config = dict(
    num_hidden_layers=12,
    hidden_size=128,
    n_experts=128,
    experts_per_token=4,
    d_expert=32,
    d_shared_expert=64,
    hidden_act='swiglu',
    moe_layers=[0, 1, 2, 3, 4, 5, 6, 7, 8, 9, 10, 11],
    router_score='softmax',
    normalize_top_k=True,
    routed_scale=2.5,
    balance_loss=0.00014,
    balance_bias=True,
    shared_expert_gate=True,
    init_std_router=0.0108,
    lr_router=0.0011,
    vocab_size=1235,
    norm='rmsnorm',
    norm_eps=1e-05,
    tie_word_embeddings=True,
    optimizer='soap_variant',
    learning_rate=0.00478,
    beta1=0.95,
    beta2=0.95,
    max_grad_norm=2.0,
    batch_tokens=131072,
    max_seq_len=1024,
    train_tokens=638300000,
    max_steps=4870,
    dataset='wikipedia_en',
)
Below are experts of layer 2 (counted from 0) of a mixture-of-experts language model. Rows are named gate (a neuron's input weights, with its number), up (a neuron's input weights, with its number) and show model dimensions 0-127. Each number is 128 + 32 x the weight over its row's rms, rounded and kept within 0 to 255. Numbers have three digits each.
Before each expert's rows: a language model's description of what the expert responds to. This comes from a sample of Wikipedia text that the model never trained on.

# expert 15
Short middle pieces of words after an initial letter, often foreign names, like un in Wunghnu, ro in Negro, ay in way.
gate0:088170152062137120079104087143083127124138111099090166118129109097154103102094115160091093122136116082128126123107177162092143179089100102125074147147154123083105126131083131125196138212166077150129112135165096106134049123152124128103086134134137116157161116095126084120148131105132109151220107095067137095190082172088131142164093154123164171068099095133162099096151120132144106156073
up0:201122120170128106074120131112116102067144146127148111170114066068126136156110176146152111150083141117123139140124151155152086084179133162128100126108124125045138097192055138149230124120093132106071143114093136110128151177148155097146136058142096126152147164165097092151141124129084126145132118162153094168115127102161078065128091153182112149171149174151092072145109107121103132135093
gate1:108079129129173125096130155127115113113166140206168152133146134148110115073132144144101105113131150116149112164140138101154074101120142140110099214141149096098116155107073141177133133123145115100091086099112154143177109107154068136169113089087132080140141121177097158160111137071119113081149111149073118172128142131178134155214095155126109158189069076141096093067126196184127191124107
up1:146108104142099128105138095104097183194158160173148113105089150106094202106095094130080160102082171124125072109099132139124133113156099115061059102072134134152110102092090103150184097124132125143109073116156198116121146137151130142114073132135143150162105142057144112130088152163144124096096138163112093131140116151114093108108084168145116131204147077223087087123111176160157144140119
gate2:110123128117117084119140141109150107139165106073125124152119084120117068097132137161109152141103147082113149156141178181137146119130156108144087154189066112120141100101128109212155166146099186098120064144169148148085155078112171152127096179098121132136125202120179104223140179098136065162134107144118113152194061129117085119145113142133074153157104130116126091118120103088160140165075
up2:080147096084162115122075110113129187123120146083080120140185141104160142138127122199095149112164158120112157149176109140142161159163131144081129191192125117100179071048144078141153175089134079095115089092184157190103104130112131140126117133109127126125100089120114176131141181140123119150134152109105132155130162163118064188219092114123118130136171156084093136144103091144143097129171

# expert 12
Trailing two-digit pieces of years and numbers after 19 or 20, especially in tables and dates: 1989, 2018, 1775.
gate0:135139077160137135145090094115081126130141104149149161125187076117156146090048148148122144092092130146190160076156153210126124183113081128094109090080103160102156111099149153138117125130130088118084138154158101143138139057153143185084140076059097146091132121138102162161086159101093086077109132101177159114095173189136155087155159112117084148094077105182147096118124117140112112149130
up0:065115151127193113077125152124158155139150069158133106130165162109127134168117127112138097124133093072191126170144145137110156159121095171115156125121113108179114163157139089159139134046083141190107072122117118157105061155096143075180160211136089139125124108145104075118097166146139158172155064129087120113137094078140121133151096213092131155087127111105146134141140108119149098085179
gate1:138104169190071123144130163133211185176125139137115083095137209146152136100102124091107169121105078109167144098135076165069150094113154126061111156103097203074115169046129150132129044113142134137122119202084141139158092079143133140138119096142134105159127169155130055130146135119157140163121114117091142145096137143101138173103136098139089126108129152166121140138104147180149126125108
up1:103085037151093112155140119143135140118107180079196092135183146159115099152129115100142170131133069121185053141094195116126158141103177171167170131137127110178147110176122155167116137136156148145092151096093171056110155127166096154121163117154122127122100099083156117124083108128087137170106146148136122177084125159164138103116100127087158071100158171132085167090107094108099163074126
gate2:127123096108180129122141126089038150116166096119169132176129125107142137077090156142200112137121138108127075131150142178120181115130130118094118176091146131115151115111148209116120175103152141108134109119127192142127097132113131092090115123108120201051207113098107205103135118083161142091163118119179088168153172120069126090154142055120181124101141155175162125110118129135134160132165
up2:126099135130170145155172119108098081134110149151084117119149119094106153158159200114163109106141179140089192126149139140149092132119147086152155085115130106144174197164142130115063101130106108151126181054141197192142185072148143166108111158149107194143170124128170080129173106177058106114096147094157149161147145082093127079127172063151122111141137145126152154139135169150146112093162

# expert 4
Final pieces of country and place names like Nether-land-s, Nor-way, United States, plus second digit pairs of years and times (20-06, 12:00).
gate0:138113120169163066108158124143159108119184100098119181146170101138159103171116116125117092117132108139091117121126166148140140167118182091138203128117105129164144060104132096111167142123116138086180192061148142131147151169114175117114151106133098163123024062158166152158135131154140105133075141061102058163084095137100120133151160165135174124072143109083104102087169163115133146114109
up0:146127172121179050191096106131200116193158134113114142149081086139155093163194147122146066115128122088080116162114125165144122146162117131140220112120112157135137132058134115106126117097160147124154163092089163176129120104118170101116142095146090167166114135160119149178148136131131104085141131159072122098107063170144131138169154126145180146118116105057102081132189176144129117172110
gate1:086173116079111163152082133140143140124184082107122138144144090140076073176063148185150146161177130125135162066121129112099207152143082134096120104147119117173162155108128110124075062119116140157117145129114188097110115098136091064117127144130200058107097107118090109096148119181096084060126169126163119125107132158121100165161163148166070106110125133118139094061155120096137133130136
up1:108153100143166153149121024178096137142133089126114053108145099126132129174106121205124139169198144169147130086068188096166148118098109149124151114162074123145130184095083128160061140122074107088107059100184133098100126117128106122130093129134185135110107114126121121129159157137071146106059128128139126131118184169105162145126128093129098114073129125145131115122161141143185166143178
gate2:112186159090094061157138231133112149072114082093188103082099088074121089109148132136103093108113120111073134181112163095112159124133126126107137144140097107171155107161141177124112155092099105150121065113083155139087118143106142186117130127072140169102128144198148110112171128103150138120152138084157104115091208085163151123115126171153089151083117119128183137115129127101085183098135
up2:157112077090128152160162067150067109152162175120120091114114130158106143125094151113119156133168160132194113099126125138181179117106165113080138152130137147126135132070170165144092178132205187124160128121168140115135083161188163045090142143118103065129172101118120146115166117143144097148060160147078120162097077118097117140087156080112128094137080100146107098106097105131189124161170

# expert 24
Word-final suffixes such as es, ates, ations, ents, ts, ing completing nouns and verbs: graduates, locations, residents, results, featuring.
gate7:193108142132128191084121092181104116125138215037121124083132096151078105145132141112120156129178148150136108096161087121067120133145101087092108142149076123141181089162115120099201097113143143123130102147092144155205156138124129070128126093159105168120139141117086114160069182132155149172154120129178143180128074173131128117096124103087121112097153204135165138110164135159104145139127
up7:164070088076145151167134153147140170108159132107141095137073077112210133087157138093082098130129109096121217174114169159118089128096087199166145141113114065071177132138112161098119172109152134119114130115125096174138143091171078160103132132107141085100154088137155169153113181155149134119096148157082167127079119161155087099110086108106104148088124150103134146133190154123104082136171
gate8:125097070060136103137158140146170112104097166141118138108152114101116095130164088171109120122149086174111218134134151125113088119096094083169119112187177125131159111104134144130074155159162138118146069174138170104108049139154137139182101145131100087116117115127094123103113174162145140136128089195101120179154124143100235168157158123066163134080132129096108094171110135143154079138148
up8:158127122189111096130066128096111181172127056133133114156117180157121172137122122087075148104106113099097097160160156112161135151155107134146111154099131149103127120120155082067161152105076157075100146111120127162078087114146150125122131117120097104111114171154169153106128082079095100158124205129165123153071089197186037140092087147152099160179137115105127163137165158094080129094147
gate9:187151096140148116189197135130136174112129148126139093144129161143084090095090159164131149131120194139131111146126131123151096103114085150107112094129185197063152067122130117179107118171184044117153114106119151108120088118107197124175130106113138120155082104118157152154057149057119154120142115141172112156081141115116132122142107104111169082091150137084108108192078122135205115137116
up9:125163132150119143076187117107111122150139095085134158098122143096168176107155113163142138115137084134115125130126090145194132091203051102164055143119142117152112100112124128132132106021115180124145081117152107172130165118133131191103144159122110176120156146086119139186111214163157130155090153117121117163088133181148155123105107236163091119148128135155087119149116160142115148114134

# expert 53
Two-digit number pieces, mostly the century part 19, 20, 18 starting a year in dates and ranges, such as 1977, 2017.
gate0:161128134072114169063129070165105162151074181143148134086096124162089093103077148105195103154106114149143135080084094134136124065126170108074120139111129127090110092103142149100115179111132130095175123151093141120168162132147163118168133142140069141168143070105117113133175070074173105108076104100137133178130108105112088097153160128138172102154110134178129077084189188098166123128103
up0:178092110157194153105121076155144167117115153107130147097198115158181116090064100127122090183172047046141128092127113087148093120116113176146152097095096126116092128126120134134106164117135111168140154137127164133155141120139131068160126133098144143143091129187169108177097185110113110066113135135203134106114182143134217129119073108153094090125168171114129118126136171097125123098156
gate1:107197056111134120119127092131144103150188116136099126099119143151150113114096151082130103111176112131098104170140143152153129125166106110164122164060118172100160159157134152162067131129135098139063151167094098162045076097099138102089105125133160128090098105056165120163134104126074160182190192136148129072137102130141148101147105123108183109100063168108089125102120142126173171096161
up1:094089195114119125173099118116160108158142101146134074109121042078124062113165174136096100158130121087098151152103146055173107134174130119142186137109069146157104121166147126144129077101118149098131107129100102144097136129135079105151137166114132150124116238084165155088100178118082115147101125130199098141176067126120180173128117162124099135144168107113126139130152098138140169134188
gate2:132143144140104148144183117183101140098116157138181138133139136129158171133157180096137093092130078114088152147124102192129091081133068169090142092153151112125118152176107099174137054133095070142143148177144126130111116100134131161183143117156170181098132090153091073153110104095118083161066189099121152118137190126124099165157100101133057150169089150111151166161100123118103173173067
up2:143163147130133154093142079146179201105150131155123102118122154112160145157179197149126072121103142096153101149144088164158137094090128113092176126122143114119125142113103113133132107127139127153112152199133146175139136110169160110176144162099083142143119058151120100130175082074117048163063170098120178097170185093165145094125109093150043114173075177112178126157128109096132118151130

# expert 54
Letter f or ff pieces inside words and final plural s: forfeit, Thoroughfare, chief, former, Goldfields, departments.
gate5:129111132164111102135165126087163078143145121107164179132168121114172106049123157118081060124195097094166141121140154116157124197133143181121158183147135093177083101114132087108158172120085180084114112072101157155115137120131138143078100122128178126112164151152164150103101097111144069118126142191157141116173094078095129054147113161128084137140158093173152066158108098149120099154111
up5:149202166134149150175159135152163130109152134136135081131193143117140093115121097140069124148175158085130138171122176134187158130075119155123058192115120127111111141105139176127134147131121101109102142135077145134184103206135091125074173073099131085157121169117106176136124056124134146099129133149128194137153142173125139057092125070163086137074123078108162157182128127132137087154116
gate6:118064118174114104151142165094124136169150141110095061176134150091141158193129157132111157126128096163094169109148096134175135173118139096133145075112134117112162190113094162107119088088119113168166145143103140082121157079162193161095084217104134162137161154148147128134152140098118157100095134149074110155150145084169121120088136078113073134212204142133131156106139124164114168073128
up6:086169087114158174162137158137095135050130121143134109163162104126148092101147176157161193177127216075091137162139089148126141062113097170120143088117177130130109137098161152176138150068132079115130116157145136118199153136088078130098179136080136074166106094102064165174127117136166160097138134125136114168104173097113124085112078129110132091125098130091129072131097144104165113121151
gate7:126102142137103123101153173150124191124162120161149125119148199108119198161149116159138124078116132158152168132068146128148083169138142136206079140144114085151131078083061164097117093079117178119162094118185192144080167140145158160146165098105052138122173124102108064158124135087063113140112148120118134104116123105105150109094108122128100108123151158150064176156088146187097132110137
up7:144113159073143135075076121149204194125162112120171142093160144194128175198137099068161099133099116135173131110166174112163160127092166121124093159138082100147065100085135107037089127139101174077134147137125131114079125144174077141132146104144136145072132193166142151088088124075098090091182123169127098106131126142132106131152145145152121124112109118139104127108119154159071105163122

# expert 60
Prepositions, mostly of, joining noun phrases after nouns: Government of India, University of, total of, between, including.
gate0:090066104072132100115163118104131170112184147097107115152128162093089129201082149106115153159144142106129127160142110186091181087105094125123163089142119114139147148120103192135176089095145134159102089195095088136122214097087154148121111118156142128169157174147082060089122065118101136097145097155120138144205141179121118128121089177119114083124157145160147155102117160129185097125097
up0:182152143152118158126107169118088118131127098093088128104130111115112149048135134108113139101139136146178145175172121102074083180114115156211140161111154100135128132155089139138136153186144109054115157156074089141175120115067127181117113100094123124046172133120187134160138180117133136209146126145196147123148095118158182119099101150142154188136129106116100174148180091112089126122103
gate1:135105138117175101100134167155156141096189133130121116127133165117136128183097176159124123162120138143178152142146181116185146128157170110064117115096164153146144102115068126163102083173104115134166136154103134129059114184152157104108143141166134157172150085201091124104112142047140133185088171132151156131162120085135171134181104195100160152104084197166152124200120149107166128112112
up1:051098143134119131111121130122078141119097147140145042129155064093141165112090101204110151121145131117110114096164171181127163134147132124165105198130081116116168156136103161131123113105161085129085081132089151159136129085169116092153097135158085139166129131092128117097144211096096133108120194102110154160107099122152076091086088108155130072161090130126089105117107073191105175130075
gate2:105092062135172096115140186151173139143145147139142101212146128119067117163143181102126156174136076169129166139141152130130147133109107134186103120109125083197168168103122097186131171057161145180134128159101174172161135126150100109151125139128139176090129069133135134137126134139134160102094098167207136170109049115127106135151131150102092107105136117102161123184154149128219142120113
up2:159165137188109096156122183156157176066142108159106098135155172118113111068112168133126113125043221115080098155147108106143125148097116085160144159122147100145090133088146093133180097165119158109185162112162142170141176127077080195100118125136160168120167139132107115094157176078105125133113110118118142099099152093123157056098097120161083125129154093109118070089131113139116093089166

# expert 38
Letter w (word-initial or inside compounds), qu, u and ri pieces, as in rightwise, paywalls, noblewoman, few, appropriate.
gate0:153078126092070112122112116201130119117127091148070151191131106112167132083134142185124071085119067169101081123133160192116142141136113141146134079128121106111147147042133091125195158182140123110100115157150146133157150158129107173123107114105088172132094101145097105119116155160113163133152095177088093117148104127099092112044090197059168133159131140149112120101145143151159068143146
up0:131157140133100122117129151135129129103133162119119144119153168085122096173147102136108099106167147114142146182171130106165131211192123181139122097100157201190162169108067194128109137164203119146187168178128107094109153114114115134095151079096165065123119145158082134152156146178090120145120134186129162153106125090153143108124154110125103158191113170040100164167165148127163135126107
gate1:129138119101111092114108118170117129160142114176134142075106134138119160150161098142129094126126054174080123128142175156099113114204145155134163106165152145130104107059160071202129098111137117104112120118150121155183169114092160125159118129149143174128100023143105117043093082138190148176154149129092124066089119149137125087143142143117121132146121094162076183107129182158125131195122
up1:146177178144117146155126105112097057148197152123121071121171121074120124136153154144153111155121158098128184139116151116143198148088146041148073124148095100133141188120141079145116114081087134137101100058161148129143183131161110132092121119146149109134130129131130155153112122103091104052102117087176153106070124072148113147153117053145036133102121140135125161160105110171084148151110
gate2:101104097130118078098168125094155109183219113146110120104089160123165177135143125080089099097124100182142116173101178150082155171100134159102095076092128135156149170077147151141168118120117114155117066118174132155122107156094149131176118164084140175137104091158149108111132128098096131188213087147140163140100123129084126141161142215150082107098090111157128141112157167144176146112079
up2:132100123183097159119111109156105127083083161097122120121164151154160130097130119158205138160161136098150052056171140105139116142101087162136158114094157088108085091132139144117115151178223171140127108198117139119092080131120086101144090107147089103115178168109119123198122079126170115134129125206136096147150115116164155165115166082086198106134137161112149137115153160143144176127170

# expert 43
Accented letters and their byte pieces in French names, such as Jumièges, Chaumière, plus inner syllables like -our, -oun, -ide.
gate1:122109079162182147120142088145165097145118141144134099145147113140163132092146133157199128127069091099088150114113147161172135119073147152073132114150124099094087069108138122152095103132160173074152082147146201168174131098107119182173064110104050107161125090197095174112129092096154104127109111147133125073142183176157118095076152137089122156126097139126178099140105171126080145109142
up1:162121134192150144149121122145162093094137138182161126066123149134139102108153063059171119146081087097124162175147167081105137138070098192143137101100101111138103159107182106142139117144119123120165081131157138103120099080118099164230101143169135122177097187095133133086115127110152090135146118151106131115114093084155088152106139137081151127092172080067110136136061113117099130056103
gate2:130154145130076137120130120060100146088131107157112112210123203158173128126131133145142076116054108119156158091109136153157087112122126132079085138134092125065078133117128110104116171119098168153102097137099102168083147076147145124159100157144061055129169092142128145140172097128172093110183069150138101089103166092118175136136124136113148162184094125122101188115092207111131143154117
up2:159140096187148165146152088125106144169107127150124112109136073158084165094126145130185156062093148131138117121123130144124148135096135105146119132106080158152075125110150126138232079124124102140122092171148160058156118094111136110131115104057200114097091113120094138149057117130100127130117188128078091048140130116116143117082173066152117133084149112142104104109148124174071161064160
gate3:149141139083133157123179117131066120127173148090074099115145071183134105173144079099102116145083160107149128082112147096145122085118105136136136170138081095122112106115124168159140086113119125077131132183097174103154087100191136137168144113121115137123143207156115212164165086101104158193179105152076120154149184132166142171110113118191132158109175139146167194126117144106170165143135
up3:140116182070148119160120147179124032121096134135148121177144116177084151144155103168116121156088191197113119152163138091156125136139087127070183112165175122124146176103137115122154147118132089128070109140182107054102163148093176094132189140085116147161162118128130187137156178157140092120155127103102183174187155131117145138160137147125118113117145133076136165106146155163156191158135

# expert 22
The suffix ing in words and names (Helsingborg, teaching, winning), plus prepositions of, at, by, with, during after nouns.
gate0:165103166141121147136094068170142118112169087171193144191078131137153135166113124137134097184156209142102097114170113141077153101139085151172141120186088115095120135075140145155174070118142129123069104158166097141098114087134083134134118121164154095153060128106131169160140169117101116170183065088175166144137115143162138114152169140179132122056150111106148120154114139149074157146113
up0:074141117156101151136148060151116081145141114127124179133120170175166064130112108153121102038116083144131104148079115096143081151115144138120173116094087065067157115138167170148123153115138196126181177190170165120103133156141171115127133117107083132073182126141121153144068209129124158165162095126120176112119142096122116118150151145070115125105093111128117094096115149160121113183074
gate1:107109107156082137049133166112110180117203129091130152106143183151133126105097088123121131174090140137136149188152151111131131117134136150163104107079085137154126100118177095145166049144139196138144089116134188109121182134098186128176194169135088070086097113114148126125113178122107100168120140159124140206089087132096147107113116189107182120148146066138144125185096121106146115129125
up1:166153166109180141162126103166053127111081125116178137083136169166127153105131169128104159087175116166158142175089124115128135077084164209162225140152182128124104155150090096150093142137138101112150106104139132149081118108118141069124090066130109147097059079119128118129190089092129117086114139133106121150175150123101070157083105138131080146126106091138150131135046131144099132126115
gate2:154094103100122117061141125162187131098098178114170113137109149127126150125135111145174118113109087189128148149115111185148123135134130189131134150166174056100117100139171200122152132112160150096095151111092124089100114075168056113162078107145107180163229132119124095097078147085164124110113104129119187146119052137122138131060143167133178107106131115122169140137104151117141150126191
up2:130137103137097125136122145111171105125142072096160121128178162135086166130174115147126086112144123199142126146125143106119149158165109116161196122112085136086122151094123043058094079171141142118153092113089164132168133068072111138134135118169050172103100125139139085176123105097118143127172165144164140101058120139134153120089117177144168096209144122155114138088156219134139123159100

# expert 51
Word-final or middle syllables en, an, ine, ople after an initial consonant, as in seven, genus, Gardenia, nine, People.
gate0:165133125085179107118151067150107148119086152173095107081177135124184108070171144125158134130158095113091185079122123146157137100133155065140111164131139109159176164138113128163151175140169162133090134124131135178187099107077116098116072171142129180172066091123155117122179137104147103226081103155134100092105118105150134124144124108067129144079103128115118113146128177149060150169111
up0:112180082179212089080125115132093135122100091143113097172155052154092068127158076128131124078095091144112123127139156104099139091098121127022174131092165143131097128171124087138085124110152076144136113137121127095080083147072166198128130117143105109090129172134130144149135141125119141087109144092195133188102105152111144090193136151173092130141082169140130127125085148095136134124146
gate1:042129076100125092135138150100180145095164164135143180160142134052139165172155151141159080139112172106160141142163138123142117084102109118123115181167103132063153146107127050168159103133146105101103136156077088116127105106087145133217098135119142113114075053116106108138145140111154129103160086126065129144177135163147124119098130173132104096112189107081162079125076081118135135128094
up1:109034159112118116151156130127133135121164100185064193107095181169148074146089116146100142088111171126084103157134136055124130050136118113124166133093131127108093080084171094070103108167146150118135124101145113126209163094126141119175173108197147110114137150120150129172134136114141118200157156136117104191127154158174098139140157137115169145156132109128069125104148136077128124102175
gate2:144092153108068058157122110170159123142144090130144069131112082154060066116124106129089170102138107158158160122113105095127107089156109090110058142122146154153192092087111157169106143104142191156130078209095161095124102127153149185115124133111204131112120144138119132072135128120158110095112092174161127152102120059154153098119114154149127097114098158114153140142139149132065048116169
up2:182121081095138100132120099150138127121124066163099181178069159112199154091116173169130146079125143074087087123102128123080099164112102150117121143127135153122099150167146131115155119061091125091124128127183109120102141097126083094137104148101097114142179056112118101124081141159171135086188192125121117060120141150125078116082105153083137170108176170162058137148108125102126089185132

# expert 37
Articles and possessive determiners before a noun, mostly the, a, an, his, its, their, often after of or in.
gate6:097126158089085168095170115159150137113101130115141050133159185074095125104091181078122101100107073069162107148157093183136194130105102144134155116148060121160134141145108094121118126170181128186122138127111138068170173133108120120112118161119122086101044167048115114136150086099135116115137116096136157132124177128147112120158181111152150113147164134134145106113083071177094153064123
up6:139115119108117080136123186108082163143125097165134161105121103067120105123106113139110157158117131169147163115071177105165127111154074203103122118117129114163116138150147150136089166076146126109102191080111177114099127120072139191146137128113175090145167108164104057117080163137126174100094158162096161145125128093070124140117138093117129137082082076131068193102127127038126108157182
gate7:099101150163174107106137125162108113168134083204165028108124093154139140129094091139153130135140102151160109137219115109131160127097164130137124081052139166070134118119097118114105146127062112128116092096146142097103175077101127081149124162139104138136125178092094143076197169110146151116096142088105176104127134181123207118122074179137182180136161124106152105146141107114134133132138
up7:105111111081135124107130126106098117158129107194221117151092139135181137104104131146084172152139111149137134130115185136155153149112142113045136122106129106061104139145079120139113169156067134128112137100096116101135159131147088115181124131127071171137146154186099141187162103166124165162127115075214147090126121174112180094146073136101182172111109166107192054126124131094098111132133
gate8:134070121129133101136131139149138073137097108068127086118106175124097042102083113068099097096139123132085155102176159155094114223129168127131131162163117127184150145101076161166182117105188168091150109149102170128178159106149065189126107188134155154115154140110140102110149105157115061146103121101171151143105119112198151099168118176103123116131129130096123094130101150153107106082157
up8:156149127160119100116215109126108106158138169151129124184087037125120170120142083172109128075129107136153119146068138148094187097142120180154159194098117091125110101170173092100112215131119117151173120140147065133112129141149170136099123147121175114123091187129196132128073127126140126093131169141130132143144171074068134157073110146127173106131111127164116077133171129173131119081124

# expert 47
Single n and -ton, -son, -inn pieces ending names, plus month names such as May, June, as in Roselyn, Southern, Krishna.
gate0:131142097179178121133139166125222080165201141120108117118127140168135117147147132131112099114114131150181121112150157131134119125145188108119106058112065123136093133083095181161069135114209133116159181157096159142155130194138128122176138114074132136132063088121110122141166136070133127082117102069144123158087098105145171101070115161122144110111127153079080125148077153093158087130092
up0:142152134095103093149107114171056121100077118065209098097155120129134139089123094101157157120143131129103105078178095089157098113171149139129174153168155153141120142176193084105128139125040091172132116134139152127125146069115138131067135148185161120129168144141111124152131097212140163203111156089132166126130152107141034130139137114123093114116125147110119108134157098160085186130154
gate1:172104135171127135164083154150132095142129144096084162117068183096109130152157150144172104096110138142158114218145128196138111152133135133115094085193120096126166150078089150095131039095146120142159140127156100086142153130115173147164130127165160183157100104172145177135123135128133121145158158112121063086100138142154112125094187110098120101165143071090104095102074210141119136118068
up1:076099102166110151193138108108084127137104106091025090174090162100115159094136177142149140114134179122203138147107079152167089085120125169119158107145095102095119077100098114093162092135121104149178151160156155143146127118088164152148121129148087171144126162116155095141137096074102135115175202109178103083132156110176151105086133106152060101153154127095093142137095155097090172149124
gate2:127178136129102128177131159140094132157191103138089147092135132120080107131139106132156102079109117079169101096068145068069120139188132126076115100116104104152091052157178135102128111085136109114170230107091173157116132107203121056154106173121117111155106059103145121148110126129148138134153170109118075069131108121166127163091119124127092130115117099140088175093129155139117073159126
up2:140111148157145124112078111149105195135144174165118077194167085129174136152088156043140145112157099094071133133173093141123080147103126089158125167160137134135139150082108096174135141167181107124119102163160080179141203097088094176110115121085169108098106152158154135111103137171170134161123083143177186150120106184119137163163156107149165125071119124102174125146181116160153153158119

# expert 11
Verb-ending pieces -ed, -ing and -ated completing a split verb stem, such as restricted, passed, competed, having.
gate1:101088185123175157098127170089159070112106156138112114124117152095118150136109086124170212029152140171138136126161155149177142154133131074132142127128134151112161151115058138132144090143107091103192132117121117121192173145127132120096142114079155139104134113124154101150132169135113167102093177055138149124108138134090101116121174130119135118184037079125159084152116160199092162092106
up1:122166120071131095119131110115048134207124143169145131102082089108182122137149125149116123206071082149117127147129068108096132119121123132125161184107122064189157119126135091157102132075093123124081144156140115158060111165132128105164093171155079109143109096141103127167121123130130087148190086184124080114182162193161144097151138074111139158093147163171113144123187113153157112142133
gate2:073098157094099145048119175118173132078116116155117140201164106106121122108135114131119087131146100126109135095184186140124192146153053115133115129066107117088107124076082119185150147147099127133102115221114096100145172098159102151117139200087117142128133153127133145145123142150121102149153099190170166106132150096163140144115133087144191122176096163122192154141143123102116070152172
up2:108139155109150151159120174112124163100079134158122127097152139090080110138098119202118100150142156094086115089063130180069167113114060121098098109124139177158147159082191195146139044159163060115127120145149135114173144104086135136143117114172150086125108136067100132134122086112148173093204145081104115161177117141123179156149102076123120160137104125168129159112093093087159120122157
gate3:157148093151039157084140220121127122112166154180141115150126126149166078157122136113123147122090044113105119124133061111102121128155142112159154135096157115113145116073127160094195124125160177144125128123092153129155138120130107112117144115031071148104151098179131128146086120131149091209153114160103118130137135121141150155082092113130104089158147161100149127145162088148041074173160
up3:079168122131132169132146208133149112165128177098082131185128124110073121118178101115167105134129064131069073157133101103146165122132133173091104116113143131082093133149118137157161065078111200125132139127090089133166156189124141163122134132126096120187156137136139111088112099132168105178148183095061158091132123104159099141074111155162112121122128168157218156137135147137100099198125